Weights of a small mixture-of-experts language model, trained from scratch on English Wikipedia.
Size: 11 layers, vocabulary 8192.
Experts: 64 GELU neurons an expert, 8 picks a token, a softmax router.
Training: a variant of Muon for the experts, 451M tokens, 6888 steps.
Below are experts of layer 2 (counted from 0) of a mixture-of-experts language model. Rows are named router (the router's row for the expert), up (a neuron's input weights, with its number), down (a neuron's output weights, with its number) and show model dimensions 80-159. Each number is 128 + 32 x the weight over its row's rms, rounded and kept within 0 to 255. Numbers have three digits each.
After each expert's rows: a language model's description of what the expert responds to; "gets" lists some tokens that make up at least twice as much of what it gets as of all text. This comes from a sample of Wikipedia text that the model never trained on. Tokens count by the router's weight.

# expert 22
router:117092116161135164194085080147063081129094138131172163142173083087136172133094092130131086147152126158179112110121131142144148209189117193069073178182121171120132151064161135069149113115163098127096105103159150088151097167130089119097138144
up0:151130113196106155168103111126105099147200136175141110143190116046163056169101122162073098096110189099144152077076134161140133120120126159135148119148141103093106152156108113158161128139124136146097116181121093171114164106144171130181080115
down0:069150162127112094056164147073129125122105115106119141099086130231123177077105124105115148124110061136097165127133059103094121173136156050104114081100134154160156085149136129071067157142132134137149125087078147055120146123148134114121152166
up1:102095120126081150091123095109110142144117132097120081105137164132082140150157151088117106094131119097153136186097167088111093173152138156136144119139139084194067216134137131130162080099107108149111101128132083111113111141076127134098148040
down1:120118089146141138082091124144125125100167109032130131049135150109082147145119185111155079146104130090156207120110120117105152097116147126115102142143136147120124131086102138147164114156131156157136123146138120083083120092122095106094100119
up2:116126100123099100100090145098107158070140129137135152097106082208126103127191164159137111153112110164087133157139107138087144147084086082117139147110098106057160133088073117162168146178110104128161125071157104141119068130177150096145142228
down2:150099103137121145182095115176102121190080130085177165141185160029148128131079125138130156093115115104136114124162146170150165096180160196103111103164121110135111121143177159114162140082163152122142165161091127121130224143081128168139150063
up3:135049163112117085073080148141146156157122161116102122094080136144160091159154077211107113118149141156107163119138158097089081140056134152181093090055108128166164141174159177109176193134158142158122129167119127084173120159195092107171163126
down3:130135114115150148143178091138086078120176088132114133121149178090113158108084161107125135206072098111147140135141052131126151134163149085078119123136155144155131118100070124076086100143142149109116102114163126137129132120112169107121062135
Description: Clause-starting subject pronouns
gets: " and", " he", " He", " she", " it", " they"

# expert 42
router:085165091132104080139152144117129108163100145137141131131105146146134136125175171118142151068174169114125136160082148158122102143109155072112086113112144082094152137067165161099092152150104108171151114129143088163090084180151160105142099107
up0:066119083133183179131152153206141091117139122075139145046109128093121078135152173063155130138139137083089092166099113144118139159073166117136114127116178080164108153089156136072155083148120077093133166158114171121140127151103140165129119113
down0:145145112136103094100137132112145173179114122164161122119186161174136163122104068162121108159115119156173165097131208116140053130125132153177149094065137121067147152105133117195142129154096173126157171103131109159150076136142127091111098143
up1:179125098123112138127140158147097107137123077140138120204164131162106182167129102109156149144081107126190141183098144129197109121121111131076100128054049135163179161143128111092094125166125131155102105105124164164098137099084162085110125115
down1:087117119170133168128141103143130146053107112127059067137159120107155197143146161103131120165112128163133118104066136121155182097157116176091123148110101175179073135119108168197131150084097111095093164108126136103123109084128120095124143187
up2:110106114157171127132117129074069087153139126065155100137088174149083116097094110155099108165112114134145126123132137164081154144108153144117123157074112110126099136094136077174157099075151144148111153112176132093107150144151127113097035117
down2:206144165098088110131109147148124169143142148173150144200142128127143116116191148083122147119125092098128194115079078089120165108067083089175120155115168124146120094116110139090079209171156069115156071153114132147156144090088151150153152116
up3:132155097156123129157116123113188122146192141100132097087148126144136148140151076149176127187079126075149103105108037117107100118216098155141149150103138121096112130161114122201112129122100185097148144096148158151131122172094056070120136136
down3:116124143128140146149157099159051105178156097160125111094139191117095193071109100120102095124081151134067161105078109131151074103141127146158112076165117138151140148118133087085141133075110160170158152084169172145166164133129159124168203116
Description: Closing quotes, brackets
gets: "\"", ")", ".", "'", "”", "]"

# expert 11
router:159140096175124157175089137119184116136111093128131113081177136116127083111148139157101089132105155176100152098129092086131103125090165164076114097099171151152147160121139126094077175134190144176184096117147099123082084093126158095105100122
up0:148096119178102141092192097123182149133146102111114140122183104141107124063150149103167083148130143130079127223134118123166147149182080147143112128140085149117117128162147083081180175113161113078154095146089146124172131093156148072096129097
down0:119114118063194111114093089100081096105137141151133193131154128068128138079097132130118110172151167148115138104078075143143112129124145152086115148101181106180181155106151127148149102140157161124130108099141131142110175133140128147147123072
up1:134177130114151140135138103129125130101116133081157102025116161141139135139114142105149110095118087180122128167102064145164129143204159098137132188189130097182044120113080175113167064163142101124155107105053159123123151144128088054133088113
down1:181185104141139121112132096102147143180172172123101155098060073154121129130169060138086087130148144143074155147130116141143154133114160165090070153108159170135160180132125096133151133164094052143136099183108027142082159122098122157118093095
up2:103093143087148139112131134158115100095095098110191098138131091119128105095173121043142165127111067120208149135102088033132125084119115129131130165085147103147115111111105054107102138101102111097114103129171123174119161100109181117112118182
down2:134115130114120092173104149116122133127110159142085066184153140135209138143147134188092117140127122145092106117122166135088131153095118168092114116059128128151108115101169143125102102114154177098122110116141151141165073119107090111153182172
up3:100121102069134141160151151154155128153179105096108128134139115102171107080164115169101155200105104099109080131168140140129151153124147139163169059147189205132130114105184130144104099138112149066117136173107086166143145089139105128103098153
down3:120181114119150118131034095086121161131132069183130121133135143139130106144165148087225105067125171163117152101095134128119127112080166068134182090111142078122134121158145128138112145089135113100124153088135142095172137129120173152097132118
Description: Label colons, list separators
gets: ":", ";", " as", " –", " :", " including"

# expert 59
router:096170114148139159179112097126171079110177100156154111134156119087149073102096112109146145125138151148134162102116132121092125118088122127111103096115151097142122156089087064094179137112182105066170096190096103168089128096161184108187196163
up0:099144159167095131071161122106063148145169119119127118140122109081079077145168154128091118077079108100061063106133091157140080121116128110163171137125139122184155193183153204088182160118097150146107140136117139141088119095118142115123116124
down0:126169134084180084174099157136160175117085165070150133096162156135120103152102030087102090184133162184206198159105165106119117094129107218083105090155112100141119084015114136122114167119138135112121100087133111098077094090105131134183121101
up1:082147117152104150136093121168113116100087175141179108132132085122129185128174054169118110127201131127102129123082135114161141118124118167151126116148100138111146157095145120110073177143185092147094109077100122109157126153102103115147192112
down1:187136055136108118109130125118160126143076155107111163132091146164126116090142129173137083155134149129166104203154112104037107162151117130101115155130143143161123051169123179146224103146100146155229110129097060134128099092165127094129090109
up2:103175045142067058113105148126114129097137181169134103142126094130123190108139131173131149170133133092092133119080089142138150127107188127093126142140150121099111054088098177102102116149174146139140120080072099102139116180084089096100102116
down2:169134169147090104107099096109191116134127140059148128165123119125128144133169116160066170090143139154096178170178086119126130164113144099104096212093150081084146132070117094160156089122161146183151120114103086165143124100181130079144090166
up3:142114166169150167134089110156095143084121160119172154113126061080057098159159128105140172179122109131111099113088181151087059133097139128134124104118084189100142104129135073145093144113124150070161144089074074118147125105089116177165190167
down3:150118095105103099174108098067075075166173108147117114125104128121169113123140118166134113128134169091138156128181082159202160131091159116116165117091154058116116172147196169154132170135101090222128124162178075087150128179108125072176076132
Description: Row-ending table pipes
gets: " |", ";", "|"

# expert 51
router:145115142189126135085216075174103124158139120112151132149148124167046144134106141160087170112144170166111158115125154169159164139122159129136124088105160125064088162168167128176082166105143120143056089111149103152113155114157186123108095074
up0:193137154159097135086211111144101114159153082173115142115158118134116141091172142094077135115139177069131148104145112096087120213169096087115134093130131101121114112128111145169120108141140142161151142100082141150172135182174184150090251090
down0:107148146161115156139097136077142146123184113129116154115113023103141177108179113147111107115128186113137110116096084124126141093128156106107116091207091149123158106128077150125087115160159160171139073186132118143122150095127113094126129145
up1:109137139088129144109158050133155148156130099129198194148159091107086165111163090094143148115150154087145076136102155140111120084095109104086118095114171113133104145176120121149128112064163122085128105110138178157173114136089171108104126136
down1:115136130167143136133163124105144102141131111186137065069165085163165028159087177133134165127170107141167131121124103132130153083178213163183174150126133124127214111148129131105107123160143115149125080158118097147134080119148128136129150095
up2:135074151111134122166098107073143104140119110150150127132092131137151064167167105081128123153112128123126159105105110140150103144088148135132095111131142159140135134101135082122143087111163186087155143142142129101136178160121119179161103162
down2:161190131179106173140148112096160125151119148120122121134126154101122109141130099043127104198116095112140178132184102149076123175067140161088151132182139105096124111187145155095130081144097084144094125105141141135147097123170135114121078165
up3:134117176132107095129133104168086164156102139155098156088150087110157126145145131146167128130117174166166146133048146101123126125136182106114135120141065128198109112158055094117204136157200177150128127089123069163135084050112139095110120124
down3:110147108100077107118147105105115202143106146098103140044155113086105125133175092052111112105136122114147174143190142146126133197115118156162105098124148100130121137161101081128129082130066106169164124115100130150108177158136166067155099113
Description: Acronym starts and quotes
gets: "\"", "S", "B", "H", "A", "I"

# expert 1
router:088121122100110169121076160080120139110097114088117141142164112162156133166111087127133124103183075178157125113086125146164167186119084148122183108088125083172148118160173163126096143118181112119221137159123143112079143174145110195170148138
up0:136078072091157147096151119107142107113066132090095147126087105121143174105074109180151086112081132186126205087080170123118204194076126101180071169145152116113157149103095089130127171112134176144120165136197114149104167112120109068111154124
down0:134199122097193094142101119165199114108195210155116103103098136151126155113180144153110158105111135111101141165129121145097148134138148138084159093140163151155120081153123155140130067111070093125194126097069122150203082103092137138134146150
up1:111145081143080092149141133167145180124149134149126170119223086057130140091084106127102114130067178079109107167093136168181117131118167143138120115070113161153118106127134076119119079069175099104141202089054050188123116132114129156118125141
down1:129110170104114159104117162141172064152116060195095125122129239142145127130170129168153150076093146106136109094086119052095147067127135131128187171130183149082151143115120086169132128158151077098167069133116165082130145140084125124155133060
up2:096175125167124200160113124133135090098107162165129164083131154104132083141120131115141133180109169119146158178124112091102124190135102108133112094146123131159073089206143100070179169158166173106133061076118108147120123090118165149166070100
down2:169180084120131095134124102145109139128169077134184136161151152123116131095136119150113116114115120124091159158134195159174155106137132176114160158172117121096147092111064089129165129119149096150153113203126140144139085174067094109131088167
up3:086126132101152126103126091119145132167114125088068170151139128086141144146108097101111117162111164126092171065089120116143165192084155163151149124077099062115122159111126107162196083147093087148151177105125151132122091125173080184142152118
down3:154086152146105115065108133116167119179073087149201099151110080133138121128154120143126116112136151125145129159107097150085178125166173157141128106093108196108092051142143146108123178154181161065136033086147143114128135142112144154146120158
Description: Mid-word name pieces
gets: "e", "ta", "ton", "a", "na", "k"

# expert 24
router:132164091173125152167090093144110084088136086107125105102126163084104095108136160156121112144095166174134168097128099142095126093098122117099100091095136165150155168131140092103097184137194179184141104102162137103115104080114175068098113155
up0:092163145131037101116094090090137112140069153133105159167155099117128112149150149100135149118117166054184106148085088130140153173153124139153145132077113084099164069126100117040097119128166110142130151196135091150158079147114145200146127098
down0:184126166116181106130138096107089139087167070120104098159107151163149160174096115143130133152169084118109056071153154112106101101067136147146133150185128127125097152161126105142147132109162157156121150144177141124138164118161093137112110132
up1:089153123116153083078163154150159156114128104128099129108183087186149127117138175108155150073186087076105124136122070181176156127127170116147138096117103092146143165187123185115097138171092125128145110180161216138133123124173063080120160141
down1:125110123173133109165132081056098127102120166094206126125110091115119114145151152054177147134105084191130141176139107072150100104098113142129113189108170205107144086123122106173146091117133117219115160153087115174127116128092188088085166125
up2:114091139125055096127126129139185143134158066154105134167143158075199062098095071098074143089162135118097094163181122078125081162126110149136071128168143129133155095141180105124140126087130131117081165178156085166136105141178148132142130155
down2:096177151179108094105178092115092082057136175108173131044174117211166159155121190146157134116129129137108125155103129165116155100110152076075098098135098117131137123101121115104057110121138119127157092117075167108151129132071123161117112137
up3:118130153192113160159130131138126150124224109162078097102076119098109139111147114154156103092190123123081088152170126162160162167165119162158129126140106175139096154143083165136122078101199088135130139080125173108127162139106167089114113168
down3:141144092133114168127069108155111110089179092146145105142081121181060111103123146175140125217177152140181113089121180113092079187134142151161106127126106172111156112081077101135111151102217178151142115135163112100081132165129221079147120086
Description: Colons and of
gets: ":", " of", ";", " :", "°", " office"

# expert 48
router:099126163125166147167102079142167069181167077167142079106152132082130111136115150107206122151094122154158152117104179145159133114125152157098133111123116165128108158117054109093161142113128097110122103136104145173127218102109172078127188176
up0:134123199152150156126160122135082111151184178133160140123143117161069139131129090147066132141150151129107143157091139150084104145130138085158151108133124104132178120144136051181066170093111115139088134127129105148171117151095142111091163119
down0:159093145084078144107120102147187116167155104094084121156109139114161146079112130126041132080116175145162178166109124123103070185154111070120109136103124149094140082145110141121134160138152084151136105151135120176170133118182135176173116076
up1:124149134149136152099134106122189131088158099053114180117113080132138090176133168136176108114076114164186148124083138090202122177150039125149121137141092065107109083141157156084151149091132134080129043140113147117083139110138165145151119120
down1:071088171133154166142139093173090070168184149139158195097130135071136125160114099144130112100161094097123156097107104113118094074119140125117167103084182103114109124093181109174161127171115076109130134162117142119164138168126171119106105171
up2:153145098123161104169163097136078132120135132075072153103141111155113161120133185140170159170122112136120102141146108139121130149100129095144223196103128113168147130139124115228153163083060101165119134113158098112173131135136194075133095122
down2:160095137155131110099150125155148036143152146122198123167121113146149090118079108136135104162070115154069104140146156043158163123136117132188116147096101195141125153159140084153203065147113136129087081115060176209157153154121139111109175144
up3:171131109099124100158159126171149158120145108173167155095146177108131124101148114111151121148146081076088142094146095135096096146091129096147131105129143090182066098109147173066202143155091131186167143106118047105090104104076066115119081157
down3:119139180090107148151089111130094172124070097143184133124091137086161138109120054148065161127150132144102120119118097057114130115074107094152139090083146055029165191158142104116084118169172105132137097181103138129123120132093105125115117120
Description: Table cell separators
gets: " |", "|", ";", ":", " -", " –"

# expert 25
router:170142085097171162054160143134164151081110141182126194106104155135196164081103137150134138130147105104089154139108114131081113122181158107121122110130103140186105133154092155106136137136140098118180129140086160094142133139084106089074118098
up0:129185049127153109138096140120135158185105085086130161075124105095150168162127085124190174132129106119205160140131039079167134140104129133127159139108135123116095105168107116121095090103133103101123108154105192149125118163141100231109175137
down0:116129197126124064115116123096090105127084131188173068181141096075124106101123115178098158100126146085131142126129207096142150182122117127133151113102148115147161179119125172149127113123145132128156115090104114139136114130131118108166128067
up1:131152111058052141145134123139121148069134197146061189145150162145102147155149124196098128120080100120148150172118174085135086133119139126090131196151149145150168122126097115156102116102092129097124160099121142149088156111161161142087104120
down1:132133110080097158112093157083108111069100101133127112108138172158132172113107193163091154173125087161136088129139051124083123163161159115157124115151128158072123150155094081063143133119129068166094112157129145112151146090129119092126125153
up2:193106106123152123099110101164110122104146122115129125163133132112111173178122058068184168161093198123109177117200125120077163103145147110100120105150205177158127138141139125123156118141202150106155180137104144146140147120127117094150156099
down2:147232138167121148134220169102109074148155117147075079065099148155148090128114192157124044096086146166153125115167149105095155119134149116112101160090118103041116115178166146153129155165133137074082122149157145145140141142148129126120116138
up3:107178143133114192152114075133133149077109081148106144085197107096123119141104119087162128131044148059108161163113113083153117114115166160168163110151101099129112159093102106132200117154120097145160129146085099051147122153121134096130160149
down3:184130088113081143151100136125100087089162169145180130148142151092128160144098118160103098109168095217179063127150169129106099098117156066160133108107128128128173070095114132147145071170146105153071148103156083108124115128085112108131121165
Description: Word-final name pieces
gets: "ce", "y", "on", "ure", "ton", "ver"

# expert 47
router:162176155188140146154102071110106097153103124153180087078168170098174048119141173039222122120084196152089152122113138089158121127101155094121118104137136144130078164082135114093136104078141089115166104184110092153105170123108162095147124142
up0:219100187143154118171082093127088117140082125060163162084126087102141126119099168131136163147133093088197169144152155111144142120144147155118112084106123082137117154129075130128113093191063142112089142130148147160107035047115090104110144164
down0:119132114162110086117210107106151083132098129121169148116075133122063117122172142102193135045116094096070106127168170190117091126135166128137152119095160126114155109089137136142158138075198162174060109121113086138153145145109136077063112142
up1:132119113095157147112171114118141150182152112147103169148087173167122110053108184073147126149078130077196121094119084159136134131128141093151060114120139078114124091066091136100158108154137136121113097133170143159094185130159137160153120103
down1:157104157160116172137108091102130137146195114156186111090178143119100156197158106136117105061105153170141148164094161114100104120131124145074208141046115155082130111138157124130133092139109163132140069180183209141155159121145119129122098149
up2:128149122159167139117197138099114124125134132071178130099139107109049140151139108126150076132163083157149080120086167167123130148181108085143177125168093170068141134131117080177105098180130111094135105132049139100120130115138106106132104146
down2:133086178122171116119095085089100157150155063148130097143180150127234143084112087122103095090156142152191194141112045196190095134091156119069121096105135109079135123143159164118102155130072139145136082074133143183156151088156107085129118133
up3:184104139138118143096059163165070121143134166106071124111142175182086126083126050141090114123129167123148172116113125125148083110137187140127139156058114183108135127164144185126079071080176073160111111137142117095102196110118118115141109161
down3:186137050166072122114181138100070155120182130142154147149089115145135163121133138142133111187121128165101152099125103120134165081088122170181116160170137162143145121120153127200181117125122090207127084113127152158113143095137091119133122158
Description: Table cell separators
gets: " |", "|", ";", ":", " -", " –"

# expert 33
router:146077104094108169123122090167122175159126123104102110174170075102076175076117161136096117185087119181171152085100166096131086101125119127144098150140137147108129149125130113106082153133096087146094107092131121180102160080187152185150185096
up0:106151168124140171150169114117095140174179129090149154082096058114088140166128185078083138122095113161161147174144074114176151111157124160078116122136116084131104052135085146128163076146132142104119179126116166165239129142108120068111154152
down0:170124063117143085162144149130158149105116133151156163130127118101158134094079068161213086096160128125121157160162155107147096047168154093095101157163138174174124152146111085157125144119105115089147107128101060115125157145108103121187091081
up1:154119069160126152134100147121163071150165118123171153055095081159109112121121090134118125085101148060067193121131109097106110124102125131121101145073151115116118073111076129148148117106099115103117151093156159084121146149139163143134120170
down1:103082120131164113115172134163063125107089092173064130171159116140149098165124125129166105124195099151137098109142119080136131137087105117156109135155100158117099110147135127115168157125128153128154140171084135172075055153120119099090134136
up2:109083118110158126085099093113131148195085216144154138156139092095168127152103125052113142121097169173130127205098126105133148149177117150078198147123074093181142102124175157157166147088158168127146133098097152150118175117122131136112127169
down2:167126109129149204117114144162120105227114111130112129135122127173108105131087155165137127143113139103157076132105129145185134081141141108123107178149125113122126132134196161095148141123151104214161220084107086098132136154181078145140120133
up3:105137120133133116118133124182070150150132148158072156139148115116117115167150133047134099110170179079063111158117129098084132194140123147103096167097091151118144148112130151115150052088124131113146090180113092130176114147117158089120127080
down3:184151098159043107137112130105156105098129141111164073103123134195133123088113139074130145141096109150135170130126114122119096049144138135198186173157135164152135134141120134111129181140170114093135156101150115160171091140128110171175138107
Description: Paragraph breaks after headings
gets: "\n\n", "\n", " also", "History", " Animalia", " career"

# expert 61
router:132145140109079083104128089098175100136156112110128107163120061169163139160123165151135102101200159162076111093106128134155174115121137137195063127156126087107169181173160154071095177152176121123077100130162060111138088109188108078160075066
up0:069097123091061067122134091114126135167115130125123181119102172082147198081141106106165131133077143096111093097125122094177094159125135119086140130175092116190170089094101125144146091095114165138139200124151127131129112148119139078106142170
down0:116164116133123133110097183136143096120124115126104106173104065133126122124098162106100127091037069123111097120071113087102093129153142142099174094088110125127116168090149134063086162107173122142142110123116128080098132162099137202073120104
up1:127137151145044101152134108090135108152137129173076199072050095131127120087109056110156152110156100129136072156116149099076156169145104104169085098116098135150155126098165145143165125195103177125143052146158132109151090213180120095102114063
down1:138135158137171126134113128181149108131120129155167149126168098128151137186089154204112102121054175167113148102150157138109103120105134158095137115113102085159111172194084130134094156157180084141147190095127152115131118155089116102177142150
up2:161151119223159153191101178091145116069141227100107176182162108164111091150086133175063104098186172137093152104108134128156150113135115130161128108130099151169112083063120141137094163125138138077104129169133097130151088111117116114111079103
down2:120149134088085084072097095212155150098139138125096108147165172139140191091125176142137173162136067134169123076132111121143166128131091157139053093176137154107138171189120171149135138112139118108141077153167092165153108191122126066115121111
up3:166135190109170113154122139155127149067052130147135104124121088135107103159142118054130138177147095118131078158096133089199141123131121101147081168144104139057126149121142125102145132142160114102170180079121085147095180123071076165164138089
down3:122132140094142130040173146181099125137125093067090138126163159096079131152086113118118191142081096109117198103162154081137089129174119108113142169147179105161137088081138113165089129122145126074088130130117109133136150139119151164104167161
Description: Capitals and abbreviations
gets: ".", "S", "L", "K", "P", "B"

# expert 34
router:079071158121118125183091111140111136145151136124183157110193112080124163141109104154063111185122123155155158093161090176130084123112171203081066090101153145108141133103165116084158179151141083174113086117152135139166160125131140079122098116
up0:103135153121180126149196101193130127092108075141169098143121133139109125161115096099088170114151124118116128174144147123128132147201094113154168104153143160147145206118128127161084125154057096112157191110150197136134086079087151121144110119
down0:153081072103097103132054106142169117142111087117178119132198083102111116115116141163164085142102088162094157207130145169125163122140158124127118170126101151066129181116160154133158077120155093049142098136094068139140077119099146170115118137
up1:173124132078155125106142158120094177108096114094125114110181075135133088135104104134142175115135137108155053197165141079145138168184117102086092082157072079145117149103164151110153117160109172119181184132162112129150081166116074188104117173
down1:063126114166131129071128116164077135102122096143095113120121138187175111112119133093128087114168082157168075094083137090121076124215082174152146128164139117116122127133180144074130128125118134169139145140139142085143063154141125085093120110
up2:143143163148144136093138117058115144072157168170089119164096111126133148097174135077120141115152182105114120203119157094130145183129075094138123125201089115156124105131152133167151089112140110115091186181096139117149134110175103196121147168
down2:176118095139096097122118090123135180047151161173116195072119086119142148083132156177115159064125162118127156148097139114080109186115160109112168203075086144160118126125160099134106140080183121129155185174135100153132109158171156198104085134
up3:097162137109100118130165166093114186121139208116151175125120135105126074067139127108154176142093124055102145171145120106147133161160100151094162152093083145151118114067111125075104147142163128093133225101103113129110130087139119099060134157
down3:147136138125161158111137099141086121092147089210069101096160081147106112140163143158154113108205108191147099176084140148089122108146128093122129146186160142100120115096140114179105117057177139120112120125138094073095085087075114142145094104
Description: Object and subject pronouns
gets: " it", " that", " It", " them", " which", " him"

# expert 29
router:166111094147132177164151074169136146178139085140158105082156085107076097154127065151093121104113105146147163128177143131134093114086153117144086160147146134101108163104180142141145163143101129182077100174157075158186092131175167142147075091
up0:123102132122146098081097198142110164182122105162094128101168144186154082176098132136150091110211103151154100134098123159073125156111136108097107111133136160125093129176148158183108142128156151141147126133138126175059130030048109134183133102
down0:081151119144087115160112150187144089142192161152128095035129149112092086055130109075103100101138131124177080104131153125094155194132126150117088112119137107093105028117076169131086135139102178112144164119079132147157113148179150053134171080
up1:173156064116147128139131103139176149144145112089160125117155134098100141120155134089148170139098176111139097133140111108075078127185070155153134175101134106167117135043129177129160107042138111133100114086104209077069126125131129199108088079
down1:142077158117116120135108163145176069162118153091138078182166079082132104208090104129129078093174119148143122121136084115143059127103179156134109131135136108162196106148081154148115187146075129123172102101100115127173148099132120086090087064
up2:100128126197109100140114155128094125140130089152171131118092208134125139113172101160140138206128168152139133059118137162088115095073133123052185137106157142083141131171173129095111152104172082139148052119147098129121119115138156122111090122
down2:178127124142172110091164118125136095061136117199150157175165119095130161109111160125129163144123106169120186089175122095158146117135163132120148065134147114157130079096134130089133117156175178102109096084186141115092178144108136045125200082
up3:143182078132118113081156132131144128142117107114118158102159158147127125135106105110127096135172155107086120145201145149103133130124196044142140159193063132145104185089182145114123119135110080135114124110149148166163056158143161113122063096
down3:117146109140194180141047140106078109112125123128153087092134064105101156135146152144107147151137140121153085125074101145132132111124114181096132077108159107099123084117074115166111182151127173099136080149110150126110177131119134157161166135
Description: Section heading equals signs
gets: "=", " =", "#", " %", " Occupations", " Binomial"

# expert 5
router:132061151113106120150068097155153108156147120118167138143186131103144160137094110172080087154145121164125176082114119167151111086080175196078093104095177174089165167133163101100134161141144103154111084144132105146123119101129159076126093102
up0:177139076096153111125204136134132104159104100141115174140076148157096117133098138075187133142142136094117104251164117143119117132150139069127123120155074072157157129072081110164168074109136181174150181144066123098134138142126115184131150199
down0:111100118089137121110092180154150152127096134147177160087121167146191118109111145111095114082145123079171155078118156086163142111139113146204152102105172091119156110050134115164138132101107138139139130139118118115068082103137118159155127098
up1:115110146105080113099191160083076159108133116094070117095081127105146117127141137086149152168154105101138032144127125106189097136162092118136176093154068095127110133174069123070146134115198110092166158114089115075107137117142146150159172140
down1:095127173150139099095119127099149138113190093146120090110153124163096114143144138115170128154139086069140085149116125081131194133146108110167080169168095128158114128128168103140096164098157120132133086172125159098111138080125122102148164160
up2:165108168139148119159184159100067138118135073137107059085106083112165095083138139096136149117119142076052067162141155136175134180160116117151166099167083048174119123115127138091115102091109147166130203094116138077132129178186153126089145139
down2:088193109132176085140147173067086113147180167094123123187105137089110120139099215116136132117122143136100138092162146160107152110123124168129110100098073103149107167123079140085123114176200122159090107131080119098092141119114065110137101098
up3:140114160165145098066183117114141144126077133125105106145120121107093125160113134093102135134090114086167066134157166112097131125125142131153122074093073086092141062151098103160126076094154139091121172141086147142088110124117116146059159164
down3:125148123105101112171143113158124147103153131108145149195133131209110203144104128130109103139191130090081100144191151176095175103128142153104121128143091185138163155117114150153137074118185101087145103147145111100121083120133119077095145129
Description: Function words, word openings
gets: " \"", " in", " The", " had", " as", " which"

# expert 39
router:125167091109093153127147120141109136082183126114113188184132117086108078111106118145151115158183082137166131097137134114058106133100089084155111150111137126195133050104161128202192148059160132166091120181153112174119113119163177151134135143
up0:155126120177111123132124159088110149146120123135098119140127073134152107136100116087129058157165089116104087124137162127147124211128182170046103129109098184141117139117105142048150099207179144173140187120141164142060089205138160160090086106
down0:124139101127161101142140114143143178169163095124161114177118164173112152142148111136118135140054162125111118139142114091149104107110089176135143106172136077114163129212116104159132094081071131111126124103111113101199135087103114099124174171
up1:141159125113081135079120137111112112126165132111151140130085185106090125095089104040171160160155058134126155173169122112138113134113081108164086170154162097171127111152157094162105157115175111140060195113146135130101155122117142162143131133
down1:091116139130149132158187098146169164124101087095127120173144102145128104150132116147106115076144166133164114090098108100107160131075132146110157110124117161141133128108113118099145148098091145158188126141095102144097129114157088146114121091
up2:123137113142152143077134132155116122185211139111147149185100127129096156067063095056080097108133144091123156141183119107089121127100067164034145134121170100162154114146149157094159122130122146128106144140123143111158112152118177180129133126
down2:160129132177097180184112120116102149056054151176089136129143150161160109180165114149171185152123110159126170106115137105120074135100140138206123145130122106144102127134112104155120148144159109114129108161117099165056098099154151118113139172
up3:086118111164165107098154173168059118132175129159104142110107119155099081132205072134081114149145126188042156124089101082113149090073123123158157072125164107146199140166164146134141131097127093137145164081118109107102069126156157166139143127
down3:133137155124129076177129181112117122090102107143138219137125127105106154164132100134151135167147155077179173120185107085135074138076115091177116160136096147207058126084107128116165131093163130094104051166114112161125161150060152116127149136
Description: Connectives and sentence boundaries
gets: "\n\n", " of", " and", ".", "\n", " In"